{
  "n_layer": 12,
  "d_model": 320,
  "n_experts": 32,
  "experts_per_token": 1,
  "d_expert": 160,
  "d_shared_expert": 0,
  "activation": "swiglu",
  "moe_layers": [0, 1, 2, 3, 4, 5, 6, 7, 8, 9, 10, 11],
  "router_score": "sigmoid",
  "normalize_top_k": false,
  "routed_scale": 2.0,
  "balance_loss": 0.000266,
  "balance_bias": true,
  "init_std_router": 0.00854,
  "lr_router": 0.00287,
  "vocab_size": 2309,
  "norm": "rmsnorm",
  "norm_eps": 1e-05,
  "tie_embeddings": false,
  "optimizer": "muon_variant",
  "lr": 0.00684,
  "beta1": 0.93,
  "grad_clip": 1.0,
  "batch_tokens": 65536,
  "seq_len": 2048,
  "train_tokens": 307900000,
  "steps": 4699,
  "dataset": "wikipedia_en"
}
Below are experts of layer 5 (counted from 0) of a mixture-of-experts language model. Rows are named router (the router's row for the expert), gate (a neuron's input weights, with its number), up (a neuron's input weights, with its number), down (a neuron's output weights, with its number) and show model dimensions 0-159. Each number is 50 + 10 x the weight over its row's rms, rounded and kept within 0 to 99.
After each expert's rows: a language model's description of what the expert responds to; "comes before" lists some tokens at least twice as common just after its tokens as in all text. This comes from a sample of Wikipedia text that the model never trained on. Tokens count by the router's weight.

# expert 17
router:63 51 49 62 47 59 57 37 34 45 68 44 63 57 63 41 62 49 52 58 44 60 44 58 44 59 58 36 51 47 48 44 49 30 56 53 29 36 52 49 70 40 57 60 40 53 51 39 65 40 61 58 60 55 51 28 60 50 48 60 56 48 43 39 58 58 35 51 31 41 57 55 55 61 53 56 47 70 52 62 66 41 34 34 55 63 47 46 62 43 61 58 64 41 52 38 46 30 48 47 64 58 55 52 39 36 53 49 52 51 48 56 48 74 57 46 47 42 55 48 49 57 29 44 60 46 51 41 39 58 56 49 48 37 50 41 43 62 53 50 50 48 36 48 35 41 42 56 84 50 55 55 56 57 40 58 42 65 59 43
gate0:66 50 64 59 36 33 59 48 78 48 48 39 65 61 57 54 62 45 44 57 49 39 56 61 37 44 45 46 50 49 61 52 53 42 42 42 48 41 47 58 59 73 40 68 46 43 59 36 50 54 55 47 51 46 46 37 72 42 64 58 62 50 51 43 46 47 49 34 47 48 58 49 51 35 41 48 61 45 44 43 56 57 49 44 54 49 36 57 35 40 49 70 62 43 40 63 54 69 55 32 47 48 52 54 56 59 41 49 54 47 57 35 57 61 57 47 40 44 67 31 54 58 48 53 53 55 39 49 41 46 42 53 54 62 49 39 45 58 38 62 48 48 56 33 50 58 64 50 49 53 46 52 33 42 53 63 41 45 45 51
up0:60 50 38 44 57 39 47 46 26 53 43 51 67 51 45 38 44 55 51 53 54 52 34 49 53 38 37 51 69 42 38 31 52 57 65 51 55 42 49 39 56 46 48 41 58 48 43 30 61 39 43 63 56 57 48 55 39 46 25 64 52 50 58 56 63 53 66 54 59 40 39 54 51 49 74 53 49 40 45 35 40 71 49 53 51 40 50 44 53 47 62 54 66 53 59 53 50 42 44 64 54 59 62 60 46 55 58 51 62 42 46 62 55 47 39 51 37 57 56 71 38 52 60 28 59 48 56 55 47 46 39 62 42 46 64 58 48 52 47 74 46 43 51 63 53 35 36 42 57 66 52 53 46 63 57 50 48 56 41 53
down0:62 44 41 49 62 55 61 59 51 56 42 49 52 57 46 31 53 52 72 51 55 58 51 42 57 43 57 55 53 41 56 63 47 54 39 38 68 31 56 57 68 44 54 47 37 41 49 64 65 59 38 47 51 44 62 49 25 46 42 49 45 62 47 42 50 49 33 50 54 40 38 46 26 65 39 43 45 48 66 50 57 54 46 52 53 47 63 69 55 50 52 53 57 51 60 64 68 49 71 45 31 54 44 47 61 36 43 59 45 64 38 61 48 39 66 51 49 65 36 42 40 36 61 52 46 60 46 32 57 52 39 44 50 63 45 54 55 58 61 56 53 67 60 62 67 44 74 49 59 63 54 50 55 41 43 47 84 60 55 50
What it handles: That and foreign-name endings
comes before: ",", " (", " |", "a", "i", "\n"

# expert 13
router:49 47 48 63 40 56 35 23 53 57 45 49 24 67 61 50 40 53 28 44 72 48 33 64 51 44 56 53 62 31 22 39 37 36 51 44 51 49 37 39 47 57 70 46 38 56 52 57 51 54 73 55 56 47 47 48 49 38 44 39 63 66 40 53 52 59 43 40 50 56 57 59 42 63 49 71 55 31 53 79 50 53 53 43 34 61 55 52 40 46 61 51 49 50 56 44 53 49 25 76 61 41 47 40 55 42 46 51 45 47 53 61 55 50 40 42 56 48 57 50 42 54 32 43 56 33 64 64 65 51 53 51 53 62 48 33 52 49 43 57 39 52 52 49 35 59 55 37 56 54 63 57 35 51 35 64 50 46 50 60
gate0:59 58 37 52 46 64 53 44 56 56 55 30 51 63 46 34 46 41 61 33 52 44 48 42 45 55 57 48 45 34 35 51 49 63 52 42 55 55 27 52 55 70 57 68 52 63 44 41 37 43 38 49 38 36 33 51 40 60 43 52 42 47 44 41 38 47 71 50 67 41 56 52 51 69 40 57 56 50 57 75 51 50 65 50 47 53 61 43 59 58 61 57 64 50 49 61 47 49 53 46 48 32 45 41 42 53 52 60 42 41 54 51 54 62 72 57 34 47 48 59 50 54 54 46 49 60 49 62 52 65 56 43 42 45 43 51 52 56 66 53 40 42 31 49 60 61 52 62 46 51 35 69 38 54 56 59 49 55 49 63
up0:31 59 51 58 32 59 39 62 47 50 40 50 55 51 46 54 50 47 64 52 44 35 43 35 39 49 48 60 31 43 53 37 54 42 40 65 54 45 42 62 56 57 57 45 44 53 62 44 58 56 55 41 40 59 33 52 58 77 52 39 44 71 59 59 61 39 55 57 36 42 60 27 39 67 40 50 56 69 56 56 57 55 61 50 60 60 45 43 40 46 48 54 60 39 50 62 56 39 53 41 56 22 41 53 53 33 52 57 35 44 55 52 65 44 50 53 50 48 57 73 43 41 67 56 64 47 46 50 49 54 52 72 63 46 57 54 60 49 51 60 63 41 48 53 46 57 52 54 41 48 50 51 55 44 24 50 56 60 37 53
down0:40 43 59 50 48 43 57 56 43 55 48 37 52 41 60 33 41 52 62 46 50 52 64 55 45 68 51 46 55 49 58 61 44 28 57 40 44 45 55 51 35 57 50 46 54 61 44 46 38 47 32 46 58 51 54 58 33 59 52 48 57 27 50 49 45 46 56 38 38 42 39 41 42 49 56 34 51 63 69 56 31 41 46 35 45 37 65 51 29 64 56 54 33 60 56 29 43 51 71 51 40 44 44 60 63 50 66 53 72 59 39 39 45 41 52 37 25 62 42 64 48 40 46 53 49 55 56 62 44 77 57 50 55 51 53 51 38 53 65 67 62 60 61 69 25 44 44 49 38 52 51 54 26 34 60 51 40 52 62 58
What it handles: Spaces before numbers
comes before: "20", "19", "0", "18", "1", "2"

# expert 9
router:47 53 50 52 47 69 38 46 51 55 64 45 48 57 45 50 29 39 44 62 45 52 42 56 56 43 50 41 48 46 46 38 43 41 41 60 50 38 41 42 54 48 59 39 42 54 51 40 57 65 52 50 48 63 62 45 51 35 44 70 51 50 54 42 38 53 57 39 53 61 61 37 46 50 42 67 33 43 58 59 56 56 47 49 46 72 52 49 48 36 53 46 53 35 40 62 63 59 46 62 39 51 33 51 29 56 57 68 60 57 48 36 38 51 68 40 47 30 70 60 70 46 35 65 58 45 35 38 67 50 72 58 56 63 57 47 43 29 39 40 35 43 38 30 57 58 48 52 36 46 45 63 40 54 50 61 51 54 63 49
gate0:24 41 51 66 43 34 32 39 43 50 39 31 46 44 58 43 53 70 43 56 45 43 71 53 56 73 31 56 54 61 66 48 54 44 27 47 40 49 63 56 44 60 57 60 36 60 54 44 47 62 64 56 35 47 36 37 39 63 40 43 61 52 32 51 47 53 47 65 29 56 37 44 54 61 62 44 36 34 62 56 71 41 55 52 41 45 61 60 56 46 47 49 49 45 36 71 53 77 44 69 44 45 48 70 51 53 55 52 66 51 53 50 52 38 57 40 70 55 49 46 41 48 59 48 30 35 56 39 49 55 62 45 65 56 58 59 43 36 57 51 44 48 51 60 53 46 37 49 52 53 51 61 39 51 58 32 58 53 60 56
up0:34 52 48 63 56 55 43 40 49 54 27 46 70 45 38 57 39 39 52 42 61 49 75 50 34 46 33 46 43 35 49 37 54 56 41 44 42 50 63 58 34 58 49 43 46 49 85 53 50 47 59 50 52 43 50 52 55 39 42 49 54 51 48 44 51 59 45 42 55 44 51 40 51 26 48 50 60 63 47 59 57 41 58 83 49 56 56 49 60 46 48 60 59 45 48 42 52 67 37 64 57 33 57 76 64 33 42 38 42 51 53 46 58 62 64 49 58 50 53 40 52 41 63 47 51 46 58 28 61 52 58 22 71 55 55 36 51 45 50 56 61 39 49 53 41 53 49 50 42 54 57 40 45 46 43 30 51 61 37 60
down0:51 33 48 47 33 60 60 26 50 84 61 51 63 68 47 63 32 62 49 40 45 60 62 42 60 48 61 38 55 57 51 59 48 44 30 54 57 49 48 53 66 43 42 67 48 35 51 54 53 64 42 52 57 38 57 53 61 46 53 37 44 44 53 54 48 37 63 62 46 31 49 42 34 51 52 56 51 48 54 52 65 35 59 47 54 54 45 54 55 69 40 64 66 61 32 31 56 65 65 55 64 42 48 61 41 70 66 56 68 47 65 57 42 50 51 72 35 56 49 48 50 49 63 61 55 58 58 49 48 49 42 51 48 71 60 35 39 50 53 56 53 42 39 50 38 54 66 61 44 62 53 47 53 52 59 49 43 54 49 49
What it handles: Opening brackets and caps
comes before: "A", "S", "19", "C", "M", "20"

# expert 25
router:52 53 52 51 44 62 49 39 60 46 60 29 53 58 63 55 46 56 41 37 35 53 33 60 55 45 57 38 42 44 43 49 50 39 53 60 38 39 46 42 51 41 53 52 42 56 39 38 47 61 44 49 61 79 38 57 58 35 59 59 45 45 33 67 57 64 73 50 44 48 64 57 54 55 52 55 53 57 49 54 33 33 73 49 57 63 30 65 44 39 54 40 50 66 42 41 53 41 32 63 65 31 37 48 50 51 56 57 53 51 47 54 64 28 56 60 69 53 40 59 55 50 50 44 40 59 50 53 53 40 57 44 45 44 52 53 39 51 60 51 38 43 57 59 54 45 27 44 61 42 53 33 41 43 39 55 52 60 44 47
gate0:64 66 57 54 48 59 54 44 51 53 70 58 46 42 51 48 51 52 53 67 52 50 72 55 57 39 62 55 47 62 53 36 51 47 59 42 66 56 44 52 50 38 44 49 47 57 34 38 40 57 40 51 41 50 54 48 50 52 32 47 55 58 33 53 48 46 36 56 55 68 50 53 49 49 58 55 45 53 61 63 60 51 52 53 34 49 32 31 36 48 51 44 47 43 55 68 49 43 50 56 39 72 30 37 43 45 69 43 52 43 37 58 45 47 61 49 41 41 62 44 57 52 41 28 45 54 57 56 42 63 67 58 42 63 46 50 54 59 38 55 61 51 76 42 68 33 69 51 47 39 59 45 56 59 42 61 42 52 38 32
up0:57 68 51 44 49 65 57 47 41 59 54 44 43 49 65 61 62 42 31 47 49 60 45 40 57 38 38 51 61 65 43 45 43 56 53 57 51 45 61 55 71 61 46 39 53 54 52 54 57 51 54 46 38 50 60 48 42 64 50 55 48 58 45 49 30 57 49 72 49 51 58 58 49 30 62 62 48 57 40 51 47 52 54 66 48 58 48 57 46 47 55 49 48 33 41 43 59 45 58 48 59 48 50 39 43 69 47 25 54 56 45 45 45 42 48 57 38 47 50 55 64 50 30 50 54 59 45 53 59 60 58 40 67 55 42 68 29 47 32 39 52 36 42 40 46 69 49 57 61 45 51 47 52 27 63 67 33 54 74 48
down0:47 61 54 48 48 27 45 47 52 45 27 45 37 32 54 47 62 22 44 50 55 45 50 76 50 56 53 48 52 57 66 57 62 54 71 48 49 41 58 48 49 55 59 54 26 47 63 31 65 40 55 49 40 45 49 66 57 53 55 48 29 58 48 36 47 45 37 56 62 51 52 49 39 37 56 54 61 35 41 53 41 49 45 79 48 55 58 62 48 45 52 41 46 44 46 46 35 72 34 44 42 35 40 53 63 65 50 48 46 35 50 41 50 56 43 73 31 63 61 49 53 48 57 58 48 76 48 51 50 39 46 46 62 58 66 41 37 55 47 36 48 61 49 60 67 35 70 48 39 61 35 43 44 80 46 41 59 47 46 48
What it handles: Colons and as
comes before: " a", " of", " the", " well", " \"", " an"

# expert 27
router:63 63 57 59 39 63 51 35 47 40 63 48 73 65 47 37 52 52 38 38 37 60 48 46 47 50 65 27 58 61 57 43 51 41 71 49 42 59 45 47 55 47 47 37 57 60 33 46 49 59 44 54 48 50 40 30 48 43 43 50 42 43 51 67 48 63 58 58 47 52 60 33 51 72 57 55 59 38 55 56 45 32 59 26 52 68 58 41 33 50 44 49 39 34 54 35 62 42 42 67 58 42 58 47 46 57 34 45 46 46 48 62 54 54 58 39 51 46 46 33 40 47 47 63 55 46 41 61 46 65 71 60 30 57 69 43 29 45 60 47 52 51 45 48 51 51 41 30 43 51 42 43 42 53 45 54 35 56 51 30
gate0:40 62 40 40 40 73 53 57 37 39 56 63 35 50 64 50 47 39 25 52 26 61 52 39 41 46 52 53 46 45 60 57 45 55 38 40 55 47 65 39 52 58 29 31 49 50 69 31 51 33 69 59 40 63 39 66 40 55 58 40 67 47 40 52 40 60 55 45 49 58 44 32 51 77 64 51 43 44 64 46 39 40 57 53 59 36 51 33 32 52 54 35 69 54 54 68 46 41 56 50 46 53 63 44 55 65 46 58 39 54 47 60 45 42 60 51 55 49 58 48 64 43 36 61 59 39 44 61 47 55 41 52 43 41 34 60 51 41 39 45 46 58 62 41 27 53 52 58 49 65 37 56 37 53 50 37 57 41 66 59
up0:49 33 51 64 38 43 56 55 57 47 46 51 60 55 33 45 66 61 45 59 49 44 63 58 44 27 63 56 48 45 45 42 51 61 40 31 55 58 43 57 49 45 32 57 57 62 58 44 40 64 47 43 28 54 44 52 39 59 55 48 51 51 62 48 46 43 61 52 36 59 51 58 42 56 52 51 51 67 55 40 47 47 31 50 62 67 47 53 60 36 40 50 37 48 56 32 43 49 30 49 44 65 59 47 53 53 75 32 35 37 43 54 54 62 49 62 63 39 54 47 45 53 46 54 34 60 44 49 60 61 51 53 59 41 37 55 71 60 59 38 58 57 38 62 38 46 41 43 34 46 48 61 48 47 49 55 37 40 50 47
down0:45 31 54 47 50 48 57 39 41 71 50 52 53 48 48 41 46 65 48 65 62 46 42 62 28 56 61 48 49 49 48 29 47 38 50 68 66 57 61 61 24 49 56 70 32 53 43 36 57 50 44 61 66 54 54 65 50 62 43 47 57 50 49 37 58 32 44 45 33 66 44 38 51 48 42 45 56 53 53 41 52 65 62 62 50 42 47 62 57 60 56 48 58 45 55 46 51 42 46 50 56 34 36 48 48 64 32 39 45 61 49 29 51 54 70 68 48 51 74 50 40 51 25 71 54 55 64 57 75 42 26 56 58 63 42 40 71 51 61 53 37 48 53 47 53 38 39 42 31 65 38 37 59 37 53 66 49 44 37 42
What it handles: Table cell pipes
comes before: " ", " —", " N", " S", " L", " —;"

# expert 31
router:48 37 67 56 55 53 43 27 47 46 61 30 37 57 54 46 59 56 47 41 53 39 35 57 56 35 52 59 55 39 37 52 43 49 48 61 43 45 35 39 48 56 46 55 52 68 40 48 62 49 35 57 45 65 47 48 57 31 37 42 59 51 50 65 62 37 47 46 51 21 56 51 44 71 40 63 38 55 41 74 63 54 61 50 56 44 60 49 49 59 39 43 55 54 63 56 57 37 42 50 54 43 64 46 60 45 34 57 38 43 28 43 51 62 51 53 56 51 63 44 60 39 38 54 74 52 40 61 63 42 51 28 53 43 40 47 44 53 35 56 52 38 62 51 46 31 36 62 54 39 65 52 44 54 41 54 51 51 55 52
gate0:53 47 47 66 62 70 54 47 25 37 31 42 58 49 39 45 29 53 37 47 59 46 37 46 53 58 50 41 69 48 45 43 36 35 49 43 45 69 55 31 49 39 36 58 45 37 59 62 69 58 63 58 64 51 53 46 51 52 23 70 60 58 61 42 46 49 45 57 41 59 48 41 44 60 39 68 46 75 57 44 74 48 54 33 53 48 39 37 48 52 36 38 54 51 41 43 71 57 50 57 57 36 66 50 46 52 46 53 42 67 58 50 48 52 59 57 58 54 62 62 29 36 59 51 65 68 43 41 58 41 53 47 49 49 47 50 36 50 47 45 53 29 65 41 59 58 51 56 65 42 59 44 42 47 44 52 63 56 40 66
up0:52 48 32 60 52 50 57 45 47 41 48 42 58 26 46 58 52 49 35 32 60 56 57 65 56 60 47 56 42 49 49 39 50 60 46 65 42 41 54 34 63 54 54 47 44 58 48 48 67 67 39 51 46 29 47 62 61 57 59 53 48 46 55 49 48 61 65 42 40 43 47 58 54 59 59 51 54 66 37 45 48 54 51 56 56 46 47 65 48 46 47 40 37 51 55 55 46 37 41 62 57 62 58 46 58 17 40 40 56 46 58 47 48 51 54 43 67 56 38 38 39 54 44 50 40 52 54 45 73 51 38 43 47 53 49 55 48 54 59 56 67 53 36 61 47 42 77 45 34 40 44 41 55 50 47 50 37 50 52 45
down0:46 62 55 58 49 40 41 49 61 66 57 55 58 65 53 48 64 60 62 45 53 56 55 54 70 40 49 45 34 53 41 51 41 52 43 38 70 58 40 60 55 44 54 58 67 46 31 33 54 67 51 57 53 58 44 62 55 41 37 39 51 46 65 59 76 38 40 53 32 56 59 43 42 46 70 48 58 49 54 45 36 38 33 33 28 54 57 40 57 54 39 55 50 54 30 48 48 45 81 40 66 45 44 53 51 65 61 47 59 45 67 45 35 51 43 45 38 31 47 54 56 53 54 44 53 68 50 52 52 65 50 43 48 41 26 46 57 52 65 50 44 45 38 53 67 38 52 57 51 45 43 47 52 42 58 40 50 38 35 46
What it handles: Verbs and adverb endings
comes before: " the", " be", " a", " been", " not", " as"

# expert 15
router:61 43 54 54 40 52 44 26 54 43 62 42 58 71 54 52 51 59 42 52 59 53 50 52 38 52 67 34 54 47 41 58 56 52 51 55 51 59 37 45 58 61 38 69 55 49 47 67 59 54 53 48 40 54 43 52 64 51 47 53 48 51 35 42 74 59 38 45 54 34 41 31 44 52 46 69 49 49 53 53 33 53 49 55 59 42 31 49 37 45 49 59 43 39 41 36 52 43 57 65 38 50 48 58 35 49 36 44 60 51 52 43 52 47 50 42 51 43 54 58 43 43 44 54 53 51 66 67 58 52 48 50 47 87 51 51 41 62 49 44 49 44 56 57 39 61 46 43 75 53 63 31 40 47 49 53 56 63 49 48
gate0:52 44 62 58 56 40 50 68 52 51 62 39 31 54 35 52 62 62 54 76 45 40 53 57 64 43 58 60 46 48 54 56 40 48 41 66 58 39 32 38 43 44 58 51 53 34 65 29 49 50 56 30 58 54 44 48 44 51 39 46 51 41 50 47 56 49 47 68 71 44 37 53 51 54 49 50 57 43 50 54 60 37 65 66 53 44 31 32 46 36 69 49 49 47 57 63 48 39 53 59 54 53 49 48 54 39 45 38 45 43 52 53 42 23 47 41 33 29 49 43 57 54 59 54 38 46 43 43 71 43 52 65 44 46 64 66 37 59 46 40 45 54 54 58 34 43 44 47 38 56 65 57 31 33 61 39 36 59 50 54
up0:45 44 48 38 42 44 42 67 53 61 44 61 48 58 56 43 49 56 34 40 58 57 55 47 47 47 55 60 60 51 43 55 58 50 62 45 40 48 50 56 82 58 37 57 35 55 61 49 34 55 50 39 28 54 59 45 57 55 48 50 64 48 50 34 44 50 47 63 64 50 34 49 55 59 59 46 42 46 42 29 48 51 42 47 66 46 60 35 60 56 50 67 60 51 64 52 56 59 57 43 47 66 57 46 50 49 45 54 41 52 57 53 51 41 56 54 48 42 61 61 42 45 42 60 56 53 56 50 33 54 64 61 71 60 71 49 54 39 48 55 50 51 62 59 68 58 59 52 44 52 34 60 29 40 45 64 57 47 56 66
down0:53 59 43 36 51 47 47 44 55 37 49 46 69 60 59 54 61 48 66 42 60 59 64 41 56 42 43 49 52 50 41 59 63 56 53 58 51 65 52 43 50 51 39 46 59 55 54 57 36 61 60 44 26 44 56 54 29 48 41 49 64 46 44 60 49 36 55 51 51 39 46 33 44 47 62 64 36 32 44 25 43 49 35 70 51 47 53 47 33 55 27 49 40 50 24 52 60 44 59 34 52 57 56 53 47 57 53 28 56 36 50 62 40 43 35 64 54 37 50 54 59 74 45 55 31 55 36 39 40 35 61 63 54 56 53 50 49 29 64 43 60 50 44 30 62 53 52 60 63 62 34 63 53 35 51 48 28 48 63 56
What it handles: Dates and table separators
comes before: " ", " the", " December", "chit", " April", " March"

# expert 16
router:61 55 53 42 35 74 54 21 41 56 61 47 44 61 48 44 64 50 44 35 46 65 44 57 50 51 56 46 53 53 32 40 20 52 60 53 47 33 41 33 45 46 72 33 38 73 48 37 54 39 65 35 56 62 52 36 61 38 64 59 69 61 50 65 47 69 66 50 31 49 52 52 45 57 48 52 52 57 72 49 43 32 65 61 64 55 46 57 46 49 63 37 44 32 47 57 51 29 58 59 47 47 33 47 54 38 54 52 52 58 43 46 42 51 51 44 60 50 58 43 43 45 46 79 51 44 53 51 62 41 49 41 55 51 56 46 46 53 35 41 56 27 57 38 38 43 49 44 58 56 48 54 26 44 28 51 54 44 49 37
gate0:57 37 41 51 50 39 61 47 52 70 34 51 43 40 50 72 32 42 53 43 31 37 47 52 57 48 51 55 60 49 56 33 56 48 63 43 58 51 42 30 60 36 43 42 50 46 52 64 43 59 48 42 44 46 52 39 41 44 65 54 41 47 34 58 56 53 49 51 52 58 61 34 52 55 40 33 54 55 52 47 50 47 45 59 54 75 48 61 44 71 53 72 54 43 43 64 31 63 43 50 63 40 41 49 49 35 44 66 56 59 72 56 58 55 36 47 41 55 65 49 68 49 64 53 74 50 46 50 52 42 59 64 66 31 51 28 60 57 43 43 55 43 32 54 36 53 61 55 57 60 58 49 55 45 54 50 33 58 53 56
up0:65 48 63 49 64 54 53 38 45 47 43 53 50 50 56 51 48 40 53 61 55 41 44 39 46 39 59 66 42 47 50 49 34 46 68 51 38 57 49 40 40 45 37 47 63 37 70 47 60 31 37 38 43 51 49 47 63 69 49 48 49 53 50 50 48 39 45 51 35 44 65 44 56 55 58 65 45 62 46 53 69 44 43 53 52 41 63 49 49 56 64 63 60 34 45 44 39 38 57 59 49 61 42 56 71 33 54 45 60 49 29 67 41 63 42 52 48 55 41 48 41 66 61 67 63 40 50 58 40 53 49 50 65 34 36 43 26 43 52 71 45 39 58 53 56 43 55 48 51 53 49 63 40 47 44 64 40 54 71 40
down0:38 57 58 41 72 55 30 42 68 59 41 47 37 65 38 48 46 40 57 44 56 42 50 62 47 62 60 39 52 61 53 37 43 59 43 49 55 50 46 47 66 76 38 44 49 62 56 46 36 58 50 58 45 49 29 46 32 36 62 51 47 49 59 54 30 58 52 47 36 41 41 58 48 59 40 47 43 44 42 42 50 51 52 44 53 45 71 44 45 54 60 60 65 44 55 54 49 49 42 55 42 44 65 48 63 50 53 46 48 39 55 55 46 41 49 61 42 59 27 64 62 55 51 43 45 44 51 42 41 42 51 49 38 47 67 49 62 29 47 41 62 48 57 46 44 51 41 62 51 41 39 57 41 36 48 62 61 60 55 34
What it handles: Plural and noun suffixes
comes before: " of", ",", ".", " in", " and", ".\n\n"

# expert 21
router:57 50 51 60 43 62 46 31 57 54 46 46 36 74 63 47 53 56 59 45 55 43 54 46 44 30 54 37 68 52 38 43 49 40 46 70 50 46 42 46 40 46 59 41 38 55 40 39 68 47 48 40 67 74 62 49 37 31 72 43 84 59 28 48 47 46 45 50 57 51 62 48 51 66 26 56 36 54 50 55 33 33 47 41 42 56 57 49 34 51 51 52 45 57 51 46 53 48 43 46 43 30 54 23 42 58 55 46 63 47 30 31 47 38 43 45 62 37 50 56 43 52 39 49 53 49 46 69 58 40 46 49 42 51 47 31 65 45 34 48 46 32 41 47 35 52 20 44 72 65 41 43 49 43 34 50 40 40 58 59
gate0:63 39 39 57 29 67 49 47 63 39 31 42 63 40 50 48 27 38 51 45 44 55 49 55 53 60 48 66 77 30 38 49 44 55 49 58 44 63 31 48 49 60 41 38 47 62 47 56 42 43 65 40 53 57 57 60 52 53 68 44 54 41 49 56 46 46 60 55 48 67 62 34 45 63 38 27 50 53 52 29 55 52 55 35 32 34 48 56 57 67 68 60 52 38 57 34 62 58 69 35 71 55 49 43 56 38 55 48 57 49 48 70 46 52 58 74 44 54 42 58 47 47 52 43 40 50 62 55 59 45 49 50 54 40 47 50 52 42 44 60 56 58 54 52 46 50 49 51 40 56 59 60 57 73 68 43 51 38 49 54
up0:61 32 53 60 64 40 49 50 53 53 46 58 53 55 49 65 52 56 55 53 55 58 46 70 29 67 48 38 36 60 47 58 46 48 69 45 47 55 55 66 39 38 57 41 62 69 50 42 56 58 46 63 36 63 65 42 54 61 52 61 45 54 47 40 56 57 54 57 53 53 53 71 58 58 62 31 47 56 49 40 55 43 48 70 65 46 36 38 44 56 63 52 47 53 76 44 54 33 45 31 63 44 47 46 45 33 36 43 77 56 75 46 52 26 55 39 36 38 47 64 37 49 38 40 63 65 52 55 32 56 51 74 36 54 52 57 64 53 39 58 46 60 57 48 48 38 49 40 47 71 50 67 56 56 46 63 51 51 79 58
down0:66 45 67 42 64 54 34 71 59 50 36 63 30 62 60 27 47 54 58 58 68 40 38 70 57 57 62 60 54 47 51 45 50 34 35 58 56 64 42 46 66 45 55 37 65 42 57 47 53 64 53 42 59 58 46 56 47 75 46 54 50 51 50 44 55 50 49 48 53 38 45 38 42 61 26 39 56 42 56 46 50 69 51 44 55 50 43 53 64 53 56 51 64 30 46 47 46 66 55 50 35 41 54 64 28 46 55 50 43 54 43 62 61 36 37 31 52 61 50 34 47 58 58 37 51 40 43 60 67 51 57 63 51 52 66 51 54 59 40 39 41 54 54 37 50 35 52 38 47 56 50 53 47 40 59 57 45 40 55 53
What it handles: Periods and decimal points
comes before: " The", "00", " In", " He", " It", "5"

# expert 26
router:52 51 53 44 45 72 58 36 61 57 64 34 39 55 44 45 53 39 69 52 53 52 41 45 53 35 50 42 72 49 65 45 36 36 50 61 60 75 40 49 45 58 52 47 17 66 40 74 50 64 50 55 58 54 45 37 50 33 51 46 42 56 35 52 56 42 59 51 34 43 67 39 39 68 43 52 42 37 61 59 60 42 45 60 66 60 47 52 49 56 45 66 65 49 49 54 43 37 42 54 43 49 51 62 59 41 48 50 39 51 54 34 52 60 64 42 56 41 52 49 53 51 50 52 46 53 49 48 67 39 61 56 57 52 49 44 55 48 53 59 32 37 57 42 50 47 24 46 50 43 41 80 41 63 43 56 47 42 54 50
gate0:53 58 52 46 53 53 65 34 48 57 42 61 66 39 45 41 57 53 56 64 46 46 56 59 49 48 48 55 63 63 62 39 38 60 59 66 54 49 43 46 49 57 33 43 58 43 45 48 50 45 31 46 49 47 51 66 33 39 61 41 20 51 50 43 66 48 61 51 54 43 65 51 47 56 56 54 40 34 56 46 55 52 39 64 52 47 51 42 64 57 49 53 37 63 49 47 51 45 53 43 55 50 47 39 64 59 34 37 62 61 60 50 63 44 42 62 40 50 55 27 48 55 65 50 44 37 56 64 53 52 49 64 51 66 65 37 53 51 52 66 48 53 66 32 52 63 37 49 62 41 53 53 39 28 55 51 43 48 54 51
up0:50 63 53 58 49 56 60 51 57 47 22 59 39 59 58 53 38 57 48 51 22 56 45 43 41 49 36 58 61 30 58 48 55 52 57 44 48 54 58 52 40 43 56 42 52 68 45 43 56 33 49 56 54 57 50 46 42 51 46 36 62 36 52 50 49 43 50 44 41 64 57 56 45 44 50 58 36 46 37 43 40 51 58 55 46 38 47 49 67 47 64 47 46 43 47 50 38 29 71 56 54 42 51 47 53 54 66 57 46 53 58 49 45 54 57 48 73 47 29 54 36 43 56 58 47 48 47 51 67 52 38 54 45 56 51 45 58 69 53 43 46 34 37 39 56 57 62 59 60 50 48 51 49 38 64 50 62 33 50 46
down0:44 45 51 45 51 54 56 32 67 64 75 51 70 42 61 36 41 58 57 44 58 50 54 55 62 47 38 64 43 49 31 30 38 53 51 64 58 52 41 59 64 50 64 56 76 60 47 55 48 43 63 41 36 45 48 43 49 55 53 53 55 56 59 46 34 60 48 51 57 34 54 67 47 64 67 46 61 53 58 55 48 63 53 46 32 43 65 46 56 56 56 60 44 50 58 45 32 43 52 65 65 36 47 58 59 62 45 67 65 32 48 49 45 59 50 49 50 43 56 38 32 47 29 48 48 46 47 51 64 46 49 55 51 46 52 54 67 50 57 46 40 45 60 53 47 31 31 37 54 47 45 62 42 43 53 66 77 55 43 46
What it handles: Verb endings -ed/-ing
comes before: " to", " by", " in", " the", " a", " on"